Experts of a small language model.
Experts: 64 experts in each of 4 layers, 64 cubed ReLU neurons an expert, 8 picks a token.
Below are experts of layer 3 (counted from 0) of a mixture-of-experts language model. Rows are named up (a neuron's input weights, with its number) and show model dimensions 0-95. Each number is 200 + 40 x the weight over its row's rms, rounded and kept within 0 to 999.
Before each expert's rows: "comes after" lists some tokens at least twice as common just before its tokens as in all text. This comes from a sample of Wikipedia text that the model never trained on. Tokens count by the router's weight.

# expert 30
comes after: " of", " in", " |\n", " for", " on", " to"
up0,252,193,174,283,233,141,184,167,291,171,140,171,176,241,246,231,179,205,211,203,229,128,243,245,169,179,123,192,202,134,164,153,208,182,136,215,247,120,171,258,271,250,194,186,255,185,197,168,245,262,156,175,181,234,185,110,215,205,148,205,144,196,162,173,165,205,155,186,182,124,195,192,250,148,257,200,270,187,259,195,129,131,189,234,225,219,173,170,176,161,213,130,161,169,178,242
up1,241,189,227,167,179,155,137,170,206,147,226,141,221,203,151,242,208,230,191,149,152,184,126,200,150,248,241,165,192,136,207,217,207,303,157,191,195,172,205,215,236,175,156,174,173,261,183,251,165,157,202,284,206,225,214,221,201,196,229,259,208,214,216,209,234,174,261,144,143,214,148,217,189,183,266,205,252,224,244,186,131,252,190,240,255,199,238,150,176,291,228,124,196,164,207,155
up2,195,183,203,216,189,209,146,200,180,203,194,170,237,184,162,192,232,204,238,226,166,132,183,187,116,164,227,183,175,181,183,233,216,284,195,205,142,190,200,192,183,187,182,233,214,157,173,152,195,154,221,163,188,200,174,164,193,202,149,244,190,212,177,236,200,209,136,168,263,158,185,271,233,139,168,107,125,227,108,221,218,236,210,181,157,231,267,220,179,170,210,189,264,170,296,168
up3,241,214,183,218,145,248,195,289,195,167,273,255,235,217,237,221,153,215,187,301,220,207,163,169,140,206,144,218,183,188,201,179,138,222,155,239,226,185,173,162,251,238,118,140,175,160,155,277,233,134,113,197,239,176,199,285,173,121,228,248,231,198,234,122,159,184,210,190,158,246,219,193,194,170,232,208,215,266,229,231,219,225,221,171,195,288,227,175,123,217,118,161,206,237,149,230

# expert 6
comes after: "19", "20", " the", " a", "18", "'s"
up1,198,201,247,214,187,196,192,114,146,197,211,177,213,211,176,175,148,179,162,151,190,238,204,202,146,161,218,130,214,207,202,256,204,207,213,207,186,143,203,178,218,215,247,179,209,214,109,202,277,179,195,200,132,146,222,144,156,180,165,236,246,230,204,161,132,185,121,250,182,205,215,191,241,202,117,293,189,131,208,159,225,142,227,188,174,183,256,160,215,214,181,208,229,172,195,174
up2,208,207,191,199,188,238,151,206,229,219,186,172,232,195,223,275,223,138,177,227,292,103,186,236,170,218,163,200,177,179,311,231,188,194,122,190,195,111,193,239,259,187,206,230,203,186,133,74,212,179,229,195,232,233,222,192,231,220,100,234,174,170,204,184,221,199,189,143,173,178,157,227,158,167,187,222,135,195,240,137,273,170,136,217,208,175,209,268,186,183,186,231,230,166,229,251
up3,224,238,174,239,171,151,177,238,229,105,244,211,240,151,230,206,201,172,246,178,179,195,124,214,206,169,260,221,244,195,209,84,165,146,215,154,248,173,225,246,222,190,215,208,159,232,196,201,259,222,219,196,144,216,187,164,174,142,246,146,294,191,126,128,197,179,299,173,190,161,171,251,195,267,209,236,137,228,227,148,222,225,214,142,216,187,250,244,210,227,205,257,137,220,210,265
up4,162,134,188,167,225,158,162,217,194,139,213,203,175,209,206,189,228,231,241,176,163,164,128,217,174,104,209,170,211,212,200,267,207,243,272,197,175,201,187,183,207,221,220,223,215,184,263,162,206,193,257,311,270,177,150,120,166,220,196,168,271,194,142,258,182,205,155,234,152,207,215,184,279,211,251,130,215,176,254,144,231,243,334,218,250,147,212,181,215,234,204,236,225,113,208,174

# expert 14
comes after: ".", ",", " of", " as", ".\n\n", " is"
up0,232,257,243,244,258,157,178,167,170,198,175,159,110,205,225,122,154,163,271,280,188,245,229,153,196,196,208,179,188,213,256,213,176,214,230,194,239,150,260,147,165,173,137,173,226,195,264,208,154,129,178,237,225,184,136,161,211,158,212,122,176,201,223,209,177,221,71,224,231,133,188,158,199,220,177,188,183,179,188,169,227,217,214,214,204,131,227,199,186,226,185,281,195,205,206,169
up1,246,195,293,318,185,178,118,183,218,245,178,188,223,218,213,211,199,144,189,168,133,218,197,225,198,166,233,238,173,222,161,148,184,163,227,277,182,157,184,117,167,251,263,243,241,160,237,177,217,241,163,218,134,161,188,203,177,217,159,196,292,292,142,209,171,263,182,258,201,207,200,203,219,212,235,221,183,225,193,172,265,160,222,198,258,194,241,156,219,178,198,213,191,233,212,261
up2,251,142,219,218,162,228,212,236,166,187,143,221,179,199,175,134,163,149,197,215,181,211,300,160,181,225,187,224,184,140,159,197,207,167,179,206,137,207,222,223,251,252,201,284,212,169,162,143,188,259,204,220,245,130,289,165,211,151,208,213,181,196,284,151,210,169,206,188,214,234,157,207,182,254,189,301,178,212,218,211,231,185,241,265,178,242,272,200,233,181,210,252,245,175,208,190
up3,222,174,139,178,179,183,163,156,205,115,224,141,215,129,114,190,240,194,206,216,291,131,195,184,191,248,187,135,227,225,276,179,263,255,254,142,214,207,212,205,203,198,278,213,231,191,192,243,125,268,213,243,208,191,177,180,199,97,200,233,189,251,251,224,216,210,249,234,243,186,151,184,257,159,146,195,160,231,180,227,236,185,198,263,195,265,235,214,185,206,170,179,150,176,144,164

# expert 8
comes after: "-", " |", " the", ":", "|", " of"
up0,210,195,230,183,142,234,181,234,209,175,187,131,208,191,129,272,175,193,179,219,133,226,154,185,126,204,178,160,197,117,175,201,216,204,212,216,188,209,191,314,251,215,114,203,241,197,204,229,189,199,229,144,193,166,232,182,129,211,177,166,203,224,157,259,180,243,259,207,143,302,175,264,186,208,135,280,218,206,188,228,260,116,187,243,222,189,261,227,176,201,240,221,149,258,167,244
up1,227,267,163,168,272,190,244,168,252,207,108,229,163,208,250,217,201,227,242,164,293,208,103,117,206,193,176,189,240,237,220,252,187,199,232,145,182,211,280,190,171,178,179,142,216,255,187,213,169,307,244,149,172,235,131,139,150,214,145,213,202,218,135,206,242,179,206,214,251,169,234,240,217,147,186,223,173,238,236,178,145,240,277,237,190,195,246,159,165,205,174,214,232,125,224,178
up2,264,169,218,134,189,202,215,305,210,195,191,275,125,155,264,199,186,179,225,140,217,257,158,273,239,195,259,191,204,176,160,179,183,279,228,205,190,166,292,172,148,113,188,174,228,166,245,237,202,213,172,229,207,256,225,220,234,174,200,254,205,244,196,151,234,223,212,199,183,234,201,204,202,160,206,207,113,243,144,221,160,157,266,169,230,135,194,205,153,218,203,134,187,252,231,145
up3,227,174,177,244,166,250,196,248,144,132,252,202,250,263,205,236,175,147,156,225,239,222,218,185,112,233,169,188,153,269,228,140,211,249,183,194,243,220,228,148,165,233,162,144,239,178,112,218,186,217,181,188,243,242,160,186,230,189,189,292,196,240,186,162,176,192,203,190,214,252,219,233,221,236,198,213,127,268,187,106,174,188,240,193,159,181,181,210,155,149,208,253,172,151,181,189

# expert 40
comes after: " |", " the", "|", " a", "'s", " first"
up1,141,175,194,197,212,164,224,238,203,254,221,144,189,197,246,153,254,220,210,138,283,174,179,229,217,261,227,205,244,183,195,157,263,191,217,213,130,201,229,241,201,199,199,185,172,273,276,245,160,238,234,180,163,172,102,216,172,193,141,206,262,142,220,223,191,239,240,169,253,162,196,235,232,252,237,179,155,172,209,181,172,155,220,244,196,236,245,219,181,237,169,219,140,204,206,151
up2,236,197,265,168,194,220,233,212,154,199,127,190,209,165,237,236,261,201,228,274,186,184,214,187,211,174,211,242,175,226,236,187,121,181,177,134,159,196,216,270,198,155,199,195,167,259,129,153,233,232,169,167,202,267,247,136,163,195,220,226,213,161,187,287,131,178,204,193,179,167,319,195,321,196,183,180,187,162,233,181,227,160,191,263,235,214,130,191,268,148,169,198,187,137,170,245
up3,194,138,261,251,113,139,212,196,225,148,159,114,213,293,212,221,236,199,165,260,172,123,240,212,182,172,168,134,153,290,233,233,146,235,90,267,236,177,195,211,194,215,255,211,243,178,194,196,249,214,143,145,267,162,169,167,246,235,175,267,214,212,202,241,192,222,166,179,207,193,185,267,192,300,263,147,127,231,238,200,198,170,235,198,188,177,149,171,189,242,194,245,200,195,197,176
up4,197,180,209,233,236,261,159,191,200,255,212,187,208,183,174,248,214,208,205,177,191,236,156,237,250,111,220,247,201,177,153,230,228,180,150,111,199,214,178,188,149,170,247,141,174,183,223,206,226,226,178,263,221,166,155,260,146,125,126,175,244,156,160,256,153,180,178,161,163,189,276,185,260,121,207,212,211,161,247,158,207,193,177,266,278,155,169,281,239,192,176,208,176,148,212,181

# expert 11
comes after: "\n", " |\n", ")\n", ".", ".\n", "-"
up0,281,217,218,199,208,161,178,210,248,270,228,181,159,147,225,203,195,188,185,152,205,184,169,317,223,177,158,211,191,162,163,261,187,109,229,181,212,261,170,241,224,204,197,264,220,179,149,184,184,220,176,175,177,282,244,150,175,294,214,220,223,163,203,159,193,142,230,157,176,174,154,178,212,159,206,170,211,243,180,227,225,182,145,170,153,209,194,134,226,196,232,208,208,246,184,235
up1,220,275,175,218,209,209,166,255,180,176,140,211,229,187,172,242,222,300,167,205,258,155,253,188,215,190,147,152,206,168,259,194,256,223,234,187,129,176,230,195,270,191,219,166,206,152,257,159,158,198,170,212,264,176,277,177,260,236,240,170,222,128,187,241,136,229,174,120,184,128,151,194,217,155,227,215,160,199,160,224,188,240,226,109,212,269,162,120,119,194,197,228,192,209,167,177
up2,254,203,212,176,145,290,252,279,130,170,91,227,164,200,196,174,138,185,259,201,205,175,272,240,202,234,190,263,197,205,159,189,194,182,245,162,151,214,211,153,220,152,165,223,217,261,155,232,192,221,221,172,185,228,219,164,207,205,171,221,144,141,114,223,198,307,237,145,211,206,162,243,151,145,233,243,193,196,168,166,249,116,228,214,203,214,192,192,247,171,261,174,227,250,171,179
up3,224,239,236,215,252,189,248,220,192,192,167,225,207,201,279,151,235,174,179,227,215,248,184,139,252,259,228,226,169,187,205,148,225,242,172,221,181,223,268,171,194,220,174,151,144,202,194,148,262,222,197,232,207,168,177,124,159,156,234,184,189,188,167,205,188,172,188,212,185,246,220,229,265,180,209,132,190,221,215,259,224,205,261,230,141,256,189,110,155,173,186,236,187,241,256,274

# expert 31
comes after: " |", " ", "|", " (", ";", ":"
up0,246,240,127,147,187,193,172,202,210,235,182,188,123,206,124,191,206,190,189,227,235,236,248,204,210,155,236,129,169,138,205,159,202,198,162,210,193,198,167,194,197,109,208,244,171,233,268,230,182,188,216,209,173,165,304,260,156,280,208,157,331,149,182,204,197,243,203,199,139,215,179,222,185,131,189,171,209,189,192,187,175,250,239,161,222,225,202,225,211,208,225,203,174,190,198,199
up1,230,178,254,216,147,187,155,184,224,174,248,157,197,129,233,115,184,250,253,290,180,202,205,208,219,190,166,156,223,179,257,246,173,126,170,130,168,197,174,144,211,232,140,169,213,265,208,210,168,198,176,207,167,158,240,206,157,210,208,191,221,186,182,145,164,229,151,229,232,177,318,107,215,212,153,174,165,188,297,181,165,165,218,223,242,202,181,175,201,185,160,205,209,208,176,140
up2,211,240,205,171,196,186,224,181,159,257,193,154,201,190,198,166,120,252,180,175,185,220,240,217,226,265,207,215,143,205,147,159,257,221,266,155,220,188,207,163,195,175,224,143,205,181,159,195,245,158,197,136,300,230,185,202,279,131,178,221,174,278,137,229,210,177,191,202,232,121,223,260,170,278,211,172,244,154,188,227,187,140,207,192,169,143,228,97,233,225,263,188,103,208,181,224
up3,244,292,177,195,194,208,140,222,160,236,136,194,220,159,239,134,184,210,225,147,230,194,227,244,269,161,225,174,178,187,220,196,157,171,163,242,264,192,271,177,246,217,274,218,125,208,205,224,219,235,210,244,148,161,211,176,178,223,200,207,310,166,144,142,179,124,255,250,250,234,281,241,183,191,238,149,240,157,151,207,288,209,262,321,222,201,185,131,198,211,227,173,194,129,123,175

# expert 39
comes after: " ", " |", "20", "19", "|", "–"
up1,169,250,184,159,215,204,166,134,279,224,116,205,174,208,233,189,159,176,148,255,223,211,205,175,215,202,175,236,251,225,270,233,187,212,130,243,146,141,203,207,237,199,205,115,254,183,224,181,195,144,179,184,223,153,204,180,267,260,195,177,184,172,202,177,252,215,158,197,158,169,228,82,245,263,181,197,171,206,167,202,209,223,259,175,132,240,238,137,191,165,140,179,238,237,275,167
up2,189,286,91,175,175,160,248,256,225,183,164,243,240,140,178,240,226,190,205,212,294,243,183,191,235,240,201,158,168,230,202,179,232,205,215,154,167,230,276,276,191,173,142,173,190,217,75,206,214,219,177,221,204,224,166,208,249,206,124,246,182,177,194,249,173,221,206,186,231,194,188,190,196,166,91,229,167,198,235,250,202,175,212,205,165,198,186,230,191,181,162,211,314,219,126,240
up3,243,227,198,217,155,230,230,198,239,152,194,174,233,250,288,221,88,139,175,198,201,211,183,192,204,183,287,292,252,180,182,152,220,204,180,234,206,194,213,189,222,203,186,194,197,230,209,199,210,111,265,210,270,205,201,206,196,159,272,201,248,171,159,156,228,195,229,287,235,202,250,182,237,203,247,224,195,200,169,170,240,181,188,103,252,247,207,342,157,238,198,213,158,211,212,185
up4,226,145,218,254,152,228,232,189,263,223,163,110,208,144,165,218,226,230,228,222,119,171,188,135,236,179,219,164,200,271,127,236,188,167,194,233,234,146,157,188,165,218,131,230,252,181,178,196,176,218,237,216,210,188,231,122,189,179,217,166,216,234,200,193,270,309,173,176,133,153,185,216,186,245,192,200,226,179,264,211,173,236,283,127,264,205,254,249,190,192,171,212,243,208,176,188

# expert 10
comes after: " |", " ", "0", ".", ";", "1"
up1,253,121,173,170,186,202,227,168,213,145,187,252,181,172,208,249,221,163,247,208,157,196,204,197,248,231,235,219,174,197,109,209,180,226,249,195,219,170,282,167,157,266,228,272,215,141,231,181,194,188,229,219,273,261,169,165,208,177,126,202,208,183,211,204,229,146,194,187,241,180,221,227,237,222,242,217,181,216,239,181,191,195,212,240,180,207,259,222,309,159,268,94,188,219,221,315
up2,217,254,176,288,178,208,266,224,152,175,212,148,209,225,193,184,138,215,157,144,175,189,179,281,223,233,171,228,180,146,202,136,221,171,229,201,211,141,198,266,234,219,101,205,209,159,298,229,235,217,239,200,214,214,206,216,224,238,175,243,283,200,254,277,175,163,245,257,236,161,164,154,181,205,275,199,195,145,262,163,194,125,166,210,182,192,264,235,237,239,232,179,255,164,94,212
up3,166,152,121,169,208,200,214,187,162,251,204,196,230,135,125,229,225,112,159,210,206,193,221,158,201,193,241,205,220,174,158,207,184,203,202,236,230,207,166,188,161,184,143,176,134,219,239,281,244,219,189,206,157,190,233,184,238,198,192,167,214,257,196,233,212,132,185,227,146,228,157,216,202,169,174,227,129,247,228,240,158,208,249,252,190,186,151,140,219,262,214,183,144,200,199,167
up4,210,233,198,189,199,181,204,230,131,257,209,206,258,209,290,199,122,183,221,206,205,211,179,216,141,149,232,156,230,235,186,274,248,253,205,196,167,203,169,214,133,155,217,226,274,141,263,145,157,223,169,114,175,196,171,196,286,162,183,232,206,198,221,172,229,234,194,220,206,219,234,230,176,191,180,161,266,251,210,144,187,176,218,193,204,163,157,229,200,202,140,235,194,183,197,83

# expert 15
comes after: " the", " and", "-", " a", ":", " The"
up0,248,257,193,186,222,150,184,171,249,213,243,207,255,176,181,180,196,216,181,205,212,187,115,188,213,166,202,176,231,149,152,140,205,189,198,247,213,180,198,139,197,157,244,201,259,220,197,243,233,177,177,306,199,196,175,155,277,214,238,161,157,262,121,226,149,230,253,232,198,235,199,142,199,158,204,195,191,203,288,201,264,212,214,148,202,214,220,210,191,169,257,185,112,177,172,164
up1,138,126,238,192,143,234,203,193,277,224,189,257,143,215,216,198,210,165,189,173,147,207,254,202,150,229,247,224,141,208,255,192,229,273,182,221,209,253,209,172,221,268,232,197,181,184,242,158,198,217,184,239,267,210,215,157,230,189,182,256,204,266,149,292,241,171,139,248,148,216,238,201,217,227,163,116,237,170,197,219,270,202,187,247,263,193,247,245,130,219,243,209,159,214,244,229
up2,189,257,194,290,269,130,158,149,206,217,176,206,219,201,153,202,221,125,273,170,251,201,126,245,252,167,113,163,161,166,212,268,268,243,233,283,192,206,273,241,151,199,186,165,186,193,192,213,301,145,195,214,206,270,209,208,185,151,200,206,227,186,130,186,155,180,125,253,234,157,134,178,219,202,136,271,234,184,199,176,204,243,219,188,236,236,256,184,178,174,140,229,164,194,143,265
up3,264,213,131,182,237,124,181,205,266,211,185,177,160,199,176,227,117,196,254,253,287,260,208,166,196,157,158,281,219,145,112,232,195,245,229,231,165,153,198,138,199,205,198,202,198,187,214,208,179,287,188,181,196,163,192,99,211,184,184,231,171,171,215,174,206,206,213,205,143,180,110,193,229,177,216,140,204,174,193,106,242,169,239,183,178,201,164,105,149,221,88,165,153,183,217,284

# expert 48
comes after: " |", " ", "0", " |\n", "1", ";"
up1,192,181,195,202,201,204,241,215,197,206,206,158,216,251,144,196,243,175,171,171,199,190,234,207,246,259,201,189,213,97,214,232,255,100,264,168,250,230,222,198,126,224,224,239,161,150,207,172,160,186,165,163,230,226,209,175,313,174,234,148,248,214,153,176,216,237,237,192,174,129,222,269,212,233,192,196,206,177,123,265,216,187,269,72,198,212,169,190,194,164,235,202,223,163,134,179
up2,207,206,145,239,143,175,207,150,220,237,192,205,143,225,236,179,307,289,176,189,225,230,204,247,178,206,193,144,256,193,236,171,258,149,252,228,237,246,165,118,190,172,147,203,197,205,220,191,151,248,210,184,177,247,217,156,203,326,222,209,228,278,189,270,256,171,236,226,297,174,176,230,162,195,164,258,256,180,161,215,210,228,193,152,156,151,149,204,214,145,209,247,214,182,204,155
up3,163,178,171,195,175,150,160,162,272,202,155,173,211,249,239,195,193,251,172,175,148,195,205,177,206,159,270,296,260,137,158,213,164,204,184,195,175,169,224,148,188,235,227,258,221,235,160,230,182,198,228,306,272,193,152,164,281,248,177,120,248,191,229,226,275,222,186,219,197,222,182,194,184,207,188,177,131,209,234,209,191,218,192,156,331,238,214,230,162,199,251,153,227,211,193,198
up4,188,151,206,251,257,166,252,199,215,119,236,253,171,179,162,185,173,249,242,188,146,161,190,114,230,244,162,228,204,255,110,196,177,157,115,168,186,191,201,224,227,162,245,236,255,205,217,215,232,147,164,184,273,260,107,157,221,158,177,181,205,264,212,247,134,169,194,183,200,126,207,237,261,171,219,218,201,210,99,179,221,269,145,258,177,211,186,197,176,282,192,192,179,261,205,163

# expert 54
comes after: " of", " in", " to", " for", " with", " on"
up0,185,175,150,195,287,274,186,185,198,176,251,160,245,206,282,206,183,232,220,226,228,207,197,194,203,221,235,206,214,173,245,200,180,197,230,158,239,160,156,183,287,204,173,178,208,131,217,236,199,225,217,172,226,184,220,201,170,161,249,215,226,208,158,208,194,230,192,247,239,263,161,173,269,227,141,221,146,121,278,209,218,240,160,169,211,100,260,226,268,156,236,178,160,224,246,211
up1,215,182,184,223,197,217,169,173,141,199,183,186,239,252,204,203,249,131,200,205,145,179,238,166,222,207,309,191,187,200,194,250,152,152,176,204,194,305,258,210,268,215,233,212,230,297,272,223,172,164,233,171,156,160,216,239,194,190,156,273,145,108,203,215,156,249,168,181,195,182,189,270,201,184,178,171,170,204,165,224,204,184,179,198,231,228,213,228,246,178,161,149,149,240,208,215
up2,248,251,190,256,244,214,233,162,150,73,214,172,195,146,177,180,219,220,212,149,231,230,216,144,240,230,185,228,163,195,156,180,229,235,181,242,174,226,222,187,212,223,174,180,209,207,142,287,233,246,145,211,240,231,228,191,188,197,212,203,179,229,186,202,159,167,139,236,155,227,115,229,229,146,175,117,190,265,177,170,188,170,229,198,203,230,223,188,208,208,145,199,206,185,157,230
up3,196,200,225,153,151,266,224,145,224,202,160,217,266,193,189,225,157,217,202,162,156,248,179,184,200,188,191,192,235,200,243,192,170,271,201,278,280,220,191,119,246,201,198,179,154,207,206,279,223,171,255,196,123,206,244,172,237,258,190,162,151,198,163,210,194,124,182,171,201,208,186,201,267,284,179,242,204,216,204,219,187,199,174,188,228,267,230,255,197,232,206,193,179,186,228,230

# expert 46
comes after: "\n", ")\n", " |\n", " as", "-", ".\n"
up0,228,214,133,210,215,219,208,260,239,263,158,215,218,117,197,217,164,180,209,227,244,170,298,199,190,145,220,224,281,234,175,175,227,169,271,203,192,245,223,169,165,160,226,204,73,212,150,182,239,197,180,229,181,174,203,219,131,201,177,177,147,194,167,268,119,215,163,159,258,225,186,186,199,170,197,193,204,201,175,125,203,198,178,236,146,215,197,137,238,250,250,196,159,225,180,170
up1,224,184,180,228,140,202,298,190,234,205,156,205,227,266,193,253,215,194,272,212,164,267,146,227,235,186,228,261,195,199,134,231,220,283,201,181,173,177,189,210,160,189,139,235,184,201,132,235,169,256,172,178,213,237,209,202,236,226,257,205,178,121,185,165,189,179,226,246,237,230,194,164,209,155,216,190,190,196,250,203,195,160,243,91,126,259,219,207,176,173,252,269,181,192,275,209
up2,218,166,181,247,218,268,178,229,216,171,175,207,232,148,199,210,205,205,178,251,162,237,259,202,212,180,174,197,181,204,109,293,273,179,218,150,168,210,220,157,130,236,170,168,255,210,211,207,202,266,186,213,221,152,241,210,178,233,188,154,241,164,193,235,219,213,201,224,197,187,188,197,202,130,208,192,226,183,202,245,120,217,140,171,215,266,212,230,182,194,202,153,209,144,181,242
up3,208,193,209,149,175,221,230,148,260,135,229,203,227,283,251,200,236,158,205,191,97,257,254,180,262,198,243,182,169,130,200,152,219,160,110,257,211,191,193,138,218,185,184,212,156,232,222,198,239,211,227,283,185,159,249,210,218,238,181,206,253,258,243,195,240,235,234,211,198,213,170,214,230,253,235,176,249,128,256,215,164,216,275,229,212,162,232,232,230,176,255,130,159,198,157,213

# expert 32
comes after: " |", " ", "|", ";", "–", "1"
up0,240,159,228,235,207,240,168,202,209,206,186,238,226,190,243,218,221,197,209,212,201,148,228,267,255,161,184,146,226,163,186,203,194,270,175,190,272,248,268,132,216,188,165,178,162,236,263,241,189,91,204,235,193,234,231,270,212,232,144,238,252,192,229,202,223,178,270,254,233,192,217,203,207,162,181,260,189,109,198,148,198,157,160,248,185,178,243,141,232,220,170,209,196,206,217,179
up1,144,193,270,202,181,251,236,218,162,207,204,171,161,274,181,192,205,188,204,165,181,151,211,211,259,211,164,169,130,163,221,232,245,297,116,100,155,148,208,223,249,187,190,236,198,188,227,199,162,120,240,227,250,201,167,221,237,221,265,169,255,173,261,183,208,175,211,204,190,210,281,179,173,249,267,121,184,198,186,144,203,126,127,247,151,247,208,173,170,210,177,190,164,179,206,211
up2,150,246,197,246,170,150,87,168,145,200,112,207,194,255,162,151,254,245,165,157,199,133,236,203,171,255,197,189,162,188,215,143,172,259,234,242,252,223,179,212,126,178,254,189,246,161,200,172,187,206,189,169,232,220,206,196,216,208,121,256,198,207,153,195,213,229,173,215,215,201,246,222,211,143,234,145,236,197,138,196,190,148,178,145,186,215,247,173,183,193,210,208,194,186,181,177
up3,213,188,125,241,190,154,117,205,219,119,232,143,256,191,163,108,192,220,208,186,196,182,211,171,148,211,230,225,276,220,233,162,158,212,174,239,200,241,197,252,191,186,204,190,175,165,244,173,149,210,234,238,124,223,165,226,259,207,230,190,244,167,213,220,216,224,166,198,164,198,129,210,288,140,229,169,150,272,174,190,141,241,162,221,275,244,173,147,253,181,216,219,174,228,134,191